config.toml
d_model = 192
n_experts = 32
routed_scale = 1.0
balance_loss = 0.00294
vocab_size = 8192
tie_embeddings = false
optimizer = "soap_variant"
lr = 0.00973
batch_tokens = 131072
train_tokens = 529900000
Below are experts of layer 3 (counted from 0) of a mixture-of-experts language model. Rows are named router (the router's row for the expert), gate (a neuron's input weights, with its number), up (a neuron's input weights, with its number) and show model dimensions 128-191. Each number is 500 + 40 x the weight over its row's rms, rounded and kept within 0 to 999. Numbers have three digits each.
Before each expert's rows: "gets" lists some tokens that make up at least twice as much of what it gets as of all text. This comes from a sample of Wikipedia text that the model never trained on. Tokens count by the router's weight.

# expert 5
gets: "in", "an", "a", "on", "or", "en"
router:489482449499471479559437568497531480515463486529490451503459430488438467493515467462484535545555499529444517509432444497476503549504538547500479560591534524473536486414590548484476598508425497
gate0:468499518485516450515430531546531519470453472496467498491512509430453479504480585498424503490519438467489478514550478515513549520500537526540516544550498480483528500495525495501508467466575500
up0:546496534457528487501462504526585513492478527547436569593524529398454522581518502545489467514503513486457415506490479485508477480529518519512471497531487410569532461476466491453512518527572512
gate1:512478500565498505536574518554495512480517467565520520544504386586534479547507433525513440442467510534513490494543491525512532554529467497490457511478514516516490434578464534548530513525556484
up1:465457526504495504463472538478471480446511486473526478522556467532586444481486473519493470501514567555509562455545524474499433510537568520530596504498496483482492463542528502513456490489509575
gate2:439464450540511514489538477457478570468501517443478482492460430416453468511542516564485478495471465434450599498528411482519531454516575485536552488478491454497481511488503413539550566481529480
up2:546473449492523512494469505531569505431510482505538438578513484564496465468470477505545473450401549471509512479479505488505514533502417546464498514437558556493459487500486541474563518544541491
gate3:446431484515465517494533484456516461507531538500497437488523484469499463473516503516506445438509556444526483494480502517525502571498473482509463556442424480440418561525475494495521502516421491
up3:457515579473485518464450457440545588473546549444515573485439472514461496537414481470579550530495480448514519507518512523464539507425459530551554506521560512536522485478529495468471504482487480
gate4:525441507554511447595548491509519449494448515510579539501547571523538485463440442528449554522499541510578533474527532522436452459496496538527459534565468487512493516497522451600529450512554506
up4:522475446626541464525500504479518413462506498464534475510530510550498456485503421479514533554553539480519506461450549567450445466510489489499478556569481503557494479468454500649490504504491516
gate5:540394523577529545474527547564527516470516462420560484481529507561551512509511521502440478556518442446462609536449574452477467430503527419548540541524499608470480564499427479518504501467447531
up5:447495458472522482560494492475483500502476490500537540565499549492487487516506500557576576442409534457516495523406514431500508514514520489453467454492522486460435469470506506448493594469487503
gate6:466483489499446531535474523559513510539498485585549470508549465489533525445499527517466487511439512473533496514500486484516494497588462457421481428566537501509491567448494558470533511516529468
up6:538542407463548497480479504508516502453512477490440470482425547500513539451445473514552566476531462589447487438540472488520504507496507569509471549460506494458459497453478528511497569492428439
gate7:536518493502496537511508540553382512517468484442543436489506463509477392444463497516402470492521529512533420474524540499529491554506517562517545548489571590513453506471486532520448465522547546
up7:545468485572507540503487536607537496496525540490575473548506448553479479484492500525432461491426536514571453508462584495480563474480447512530540516570508535530513433400557485501465426509462485
gate8:534494564515433435495465506475475467535523490432458441471523559540550461529496486473493475474501528517485469496548467461515468453423468456421515447527535563500554517533566480449475575546574497
up8:508525424499537508538507512503494474534514513507454478520502505525481529506469530515497491527542512468483561492511517521467519487548558535559545549505496446454453509535447481562440455436456520
gate9:520445415522493519478462504515463490454558457516454490447515476517542529558552412515521544559516435515484496464512482559520513518511485499485439490460464594492515520539532530516502455511446504
up9:491483480477579451458451549456574498531495497456549529544460455453550494483476492482432494514453568488524531457427511492517460488541559506544520530477458479431467486526475475510518495559597497
gate10:475534523501547461507464503542432404504466488474478492471439496482533425551528454515583557498477484563364489396445521550446493524443512507479489498492501552529461467428487483529485482477482494
up10:479433538516559482423455486466509546490566423500523498533526468552460465570506571485459443482514527480462429485464467513478467515401459568460573430534501523495519503544500551456544534534457474
gate11:507578572467476506498509501531479497492479535453547529464479528485426482463482465558503451494537466539422470483497487491548516502509495479461529531542516537473444527457577496487555482527515527
up11:517555485467494510495549506514453501479448518492526539448412514470442456494423478530521431522517434477483486524494431480469539545512527572517494513483535512537436536467482552512491436421491550
gate12:514462456533556477547493535488475472481485461502570474539489532569507516453413490449423535500501491494494491521474489490568553478531540483537503514509489500477505479499540522561537539470454516
up12:516482485514474476536502517500576395453467525513509499466540508455542518467519469538396551496554584446497482471533482501506519441474469485507499483441476524439463491501463515533523525566404520
gate13:537498426455428478492474530477538498483473396577585499539527433464408493510537540589499476584569491488509549494506498485408520440476476552462457435501494548502521505481534487471528488578500512
up13:544483544542506472520544487564482469511494518502477496471499489510507487574505549524487457416488518615553482418472503563562496533490512481506458479547496468555462524489525522498508509499454493
gate14:489519599471559534492531500484470447567513537497504450483488556493535576481536563438494502451442496498454460531449441528454543535507483444520551496556456509468534480603564480428504526640482554
up14:499417456504476435486489494441577526545487478506503442571515457479497530491428540546444571595496478529478504464473571480488548599511480495514520502478491466558489512497436527496583425522542441
gate15:514555489469523549494489502516447467527423622470493571489553418511524520578503495541480516515491500508429500533497477484535436458542463489470486508448455472530499509514447383548443479450538535
up15:472514521563598478462456493563403441515433582465526541510577452554510512477553496517469507493460493467454561538523484497498450473559532526486463483468512497465423538482459428517526454463554565
gate16:479527441576499484538485459467529512579511532498491464509594494452446539491430442478509531503540418481437467515490511528564538525463511521538507543525555516551469589521530497550543559502545386
up16:498514484506428442553507516397506514550510554534484408544587557455492507499556451522497512489496453489491475378523546464595519480415520471482551572499466450527426544515464524516465454464550534
gate17:545516460430510449482511495472479469522537482591497470507408496532563506529451576462495547465522400371511483488538508498517468599456516529441539474530533555475562508544459516538565516407449486
up17:480509517521465469469536478445498463476470535430525483420501485459462539429576409455542471540518507581468541517506551549511506477480524490515510555483478457487488541491524455497535506515498539
gate18:550556425433513488532489503462490471484522519475522543454424441542469496503512498491544520473525495521512419543453485409514484527413504514553535477456455540578506497489523407529558548543593536
up18:508470479497478550449457502503481478549581540545401464526509564457466535504480456541463573504485581495531517421520472479521494564449487466501449467502561522525542526502506520472462518452497483
gate19:500484416549477493439527472513554488571512460499492565569496518581492529483466454454530450574508539514488565469519500455499517483600541526536448492574515493567414536512552536549529502524576465
up19:465519539490469451503449501563574483526451505483532493541423606496522386538504454403545483577570585498519482527502536547503522527521478464475535535463533474515468530489543485462487457511548474
gate20:468440455567499519493494479469501523534512461486467538547542546504557478456528490460514515439539530522473441546473457447502429490482493502509470491557502470571533513507471532575481583492504524
up20:539459516482524520489505493442529480557519540502462454488452517476503498464544427506478556451527503477505499505440523510491523513575523444525510551541504500498501532463415548508542509479469519
gate21:485529456474555478486571437526526501527497490512506558531517443432473439541529523388498515438453546492477540418512483504507527489594501485544527540437488538484488429490466509459541440485436572
up21:493465478510521489496516468550574396551457504552457474482591520449529482523582482494477384518491526434554545428533445496525546447495475482542542582464472451514489477453451528464467490479497476
gate22:495483553393536574581449500479426473520517528501441479540457524453534522512537494527447518471504472532568542484524527548510524564537452490527444526492468434511435502491491516484481526474489521
up22:518499489551454470537510573499537522527461526524621492480551605481533473463509521554435482425509518538563516409483482483470496435500526505468511452515506501490457465479518543456520560500444475
gate23:564528503474510592504466469506535531463526561473507539471511506548499487588433479484586503514535510478467476507472477403533531489462529453548497494469542487503435534426422533469527482539489523
up23:499479527530437419530566497482502464534430459509507420510451534442527536452504493482445483510524475552524533471568536497480447531504474596435554508566473486552507489522557425493418449468513455
gate24:553459511488558468528490481522487481529493543483456523506572503488530556490526535454573477497502485538549468474518560438576558513509456600489511476610579468545427512532486514482527594422475471
up24:400534498540510597497479492507490511513523510541484447502473545508518423583483454501438517522474551515411524496486474535459432465444528487464493506400470510395539533441517457494492479577539535
gate25:523523430599530484606442523500501469512477506546503426550520577499481545540543495494567504496535484479466461525487552507503514498449564489499420534428513577500506552507484539509518487444467497
up25:428505467532451544441565519475583470475514469495503504505477439452553471422451553476511613523551480463491507454432447528538559443516477557531550376478498509466505428466567575509531473527527492
gate26:505500428512547479459524533445444600514520545476486431529593488489481458482453499503413456482480545514406461513543554505508511515536542436507549463509472507473571466504492404493406515526464518
up26:530516498501516512539484465553471569511500579542585517532528442518531586468490543572477501508542485513484452445499479488515486507509579445411439477556478423449423530467528510473541553462491597
gate27:470527464491560448536475497551448419476514524520498511511492454477457477534486522469552498529479470493439467504415441517490480511520544483455461489564488528496473543466526546548545541515583532
up27:498522495531469506483486554494500496485431463524508516495437520495469525338503537510437530532480486488488551445514520472537559473500376481513456579469515370485560470532452501514434508531502456
gate28:621511457508473388448570565494479530509466537520486438561492539494511517499459489483510538459540484544513537512563515476493490514518529483551440521502482472451593445553503532445468536496518501
up28:478518538478494475415425509552456560533489516551526584515637515495458490450457490504491571494465490574487528457527512472470471536538481479535504487459474512522455448591525507522471509544523515
gate29:567498445513517449513449553485523484554491477523586484577511517498528454539546469518477429446540456519552495471456490551426484459520469488523449570444460485499502408535509440523556492536482518
up29:508485445571542451495565593524442533528517532441505464537466459547528516512535494539428510563507466591490530515504548472497446414540501533408490551484440517483469508543460488566490513466479513
gate30:473557514537451498575481532482515505485608489472502499553427465486520464482426474584457504473441446485441484472541411462509462463538522564464495513546509502482518496552448500452600531513424500
up30:555507481532426512491399513475421497448455512466505517547472489468471500452583430542500472515536501517464489486542467476482454507485490498499529531559517450509458520529452481488493431517528449
gate31:474526518476518585470482524512362497470537526494450456538469513519477546452510411480456461600489524459514512457451419453563503416510560477492524452428546545490475477550457567544493532574547569
up31:482475437482479528529496437508420486515581494494475474540483456510450428484586471423496442589545507517531429490443491425524461471534519516519539404463503495483498490464465480497486504557506505
gate32:581578445546481478547511452516488503511408452480525468524481501517518489439495445504490517454519454492528407464556494497474510540522537504496490507504485493502505547516506569546563466462482491
up32:532489569461523519522535513507531500509490471518493533513492446485474477547460573498480525543473577517497512442484454452415500436544443559569495566479542539458465439512500557458486551528504492
gate33:551538436498599498535514510517518515497598485544533490487464504526493482489548554426536521451513474457525498470546476508550520440556535502512413551529567581468485438520499504500536510389482522
up33:534402541495421548473495494500460455449443446474472568542513548496495503494499437487456519541482552549453499555497504518459479569469491513478531548473459466446481517455512428503518432557496480
gate34:614510489466482493526417451470564538464391515591500575514538439440485524510550512484480513538519463447552468492487463468506442517529440440516499477529521530487465541498472442509461503513485528
up34:473527470506544513558495476506447582462491506419463457506465498446467551555411505487529556568531526476424406550534557535461460470479447464471487493456497557460457620524522519491514445504549442
gate35:473515539535568564444455491510492428481489478469496495471498469533518477546459442471454559501497529499481538545513514488447479415490456587558520500514543491512433525489598475567440553530453485
up35:459462530515404584457534523505543413468554524584473519513509500501478560541526443482484539476497513416494492512509560523508497546485503461522465460519512482479511492460488572527520493506615482
gate36:530477543523459458509493589507491518585537471547516522481454533503472479461507558489456502537551507490463558465542441506493545472405499468381493472475498471468497466504491469522513477459429550
up36:512502534518445460493490572481486538581544443522459495493478508524458518449499512462453510571541508506460567433527458522477516455432458458428526408489504456457519479494513507496441460489494516
gate37:489456531567504506451433463561461506459551497389512476471503481410459459491508518499524481605435530498472495493583499536473473443566478458502479474529580496538499515503445493458457557527476510
up37:451513513569484458464591484494454484444550455563497515463581589449496548508496508504482571500502526482497505494516539455498483455466491563516508481434596553453521485508473452533436491548433509
gate38:460506463580482494423494490563494534526538508477529468536538504469496441476496541529488539430435527539523521501519505525519486452549531466452498447573450478523474428396541553514491529489478494
up38:515478503431481473538526471438528482498504510489519536464472468539528528504492473437501483550552507510468471466510466514499501516447457540546526503425552541518548585559434418559535507471479469
gate39:552521488495417489528490486451495453528452602518468477542539447544488488541453502541430546455532511543496561480459535495530472565481420503475565563568522516528465521453541445534545479538525494
up39:485505422487443448477455551513461528478509561488484529530493466418587487507485503462436426490459560520500495521504559512479434488511488535567590552542470577557494553499493489538467548586535442
gate40:488546498472516469476510489504546565584513510428493540518447470489518561510440447511482508464511598464432458552537530512451502555518483510489512560500512483447532511536524494504482535497462469
up40:458479518409508527529494494510538512520490535526468489537461485461520520532533415459472493511504521473474464561553560489460489439476475462481501558532498430482460505489601459494471526467491471
gate41:508475531467511529471390514523511545503472440523483478561498515497509482559506547516568493504510468486556513463414453564457520521439443477505560480531573489427582444514557500482505484516478480
up41:431443519486484485573571521432552509534540478499528512542537527448445489452549453469535518579428495483527549494495498511526529438554535530508563505526459555536450426615489443547508523513512517
gate42:503444569475530478511492479395577540511524551510590501560520433506497552510514461528508482490531487531475501403498497503548436511469530448508544535557450498520426499460507460495512532526505454
up42:488431554561536476491534502458560563504501522445596423550468483509538569518517427533486475507491464505543479478507525487539416544480532489489480465609463553474463503569494503496568499535551503
gate43:522496491483440570501492488542475517530522432473562492440523497572557605457471546426526502538553446474502487527406470437515537529509469458455475507475515492487491503528452534528566496500513533
up43:546482554516552460526450444427526558491512581474424497526497513485477417515517501538413513412492501527503487490536518542470462440486532529501560469525452505540478555490505518464415470486479554
gate44:517484476427490500465534526480520479515434478484518460544448508530492485513470446614464459498550481450553502541518529588502460577471633471456515541515468533491529526549552528466472505502537520
up44:464493425459548534486546483490493504497441430478502521549449530507491477465513403558482440491526469478533524553469499546504461512510562473528549559568479478500531495534576533499464526493569489
gate45:555443478404501375446486501549480517488523521493566435515455436489493546509530496513530502523419504509396540532419496524540414565515506523471558458529463530454521463494450475510531498487524503
up45:493459516458467482495529531489530508445564562531592441524428474534531516517580554483504545431516533418428530518459540507452445570492610531431461464481472542501423464472455491552482563441497459
gate46:501499516534475529480459485511443521540482523454453479546478470433484462486499457510547452460465457548486607525492465536585472480489479545483472534440532484474526538530491489519473517515540448
up46:522571561522525514494529521540506433523456441462409507483492528415502491469463525553538504508523553490539519538470488530543458441570453502492538508482521453531577453554492525488506563472483490
gate47:434457529513536528516541467470490507504499473568409520570525462507415509457476562456503526531509540498484454512468528410442473421467512543464498489570506492542467540484520470499484503456464525
up47:502574495426514557471434506460478518475557474490503484552524491529535460521492505467474431454447559589530451559556554440517474506515503498498567526511500490470475465482507475510492530458503529
gate48:451436517519452500462566496406520574436475528510518496455488529488542422531580530414474489502465529544489528514513528522466474481451529469560440471483462473467536528492469477397505537500481524
up48:417494476526430531484483508448481491511500533470510556526463522529445463424460454512559538400579463580501480517482517511481520465649541515559464527495529550488441468570535442424480446489526551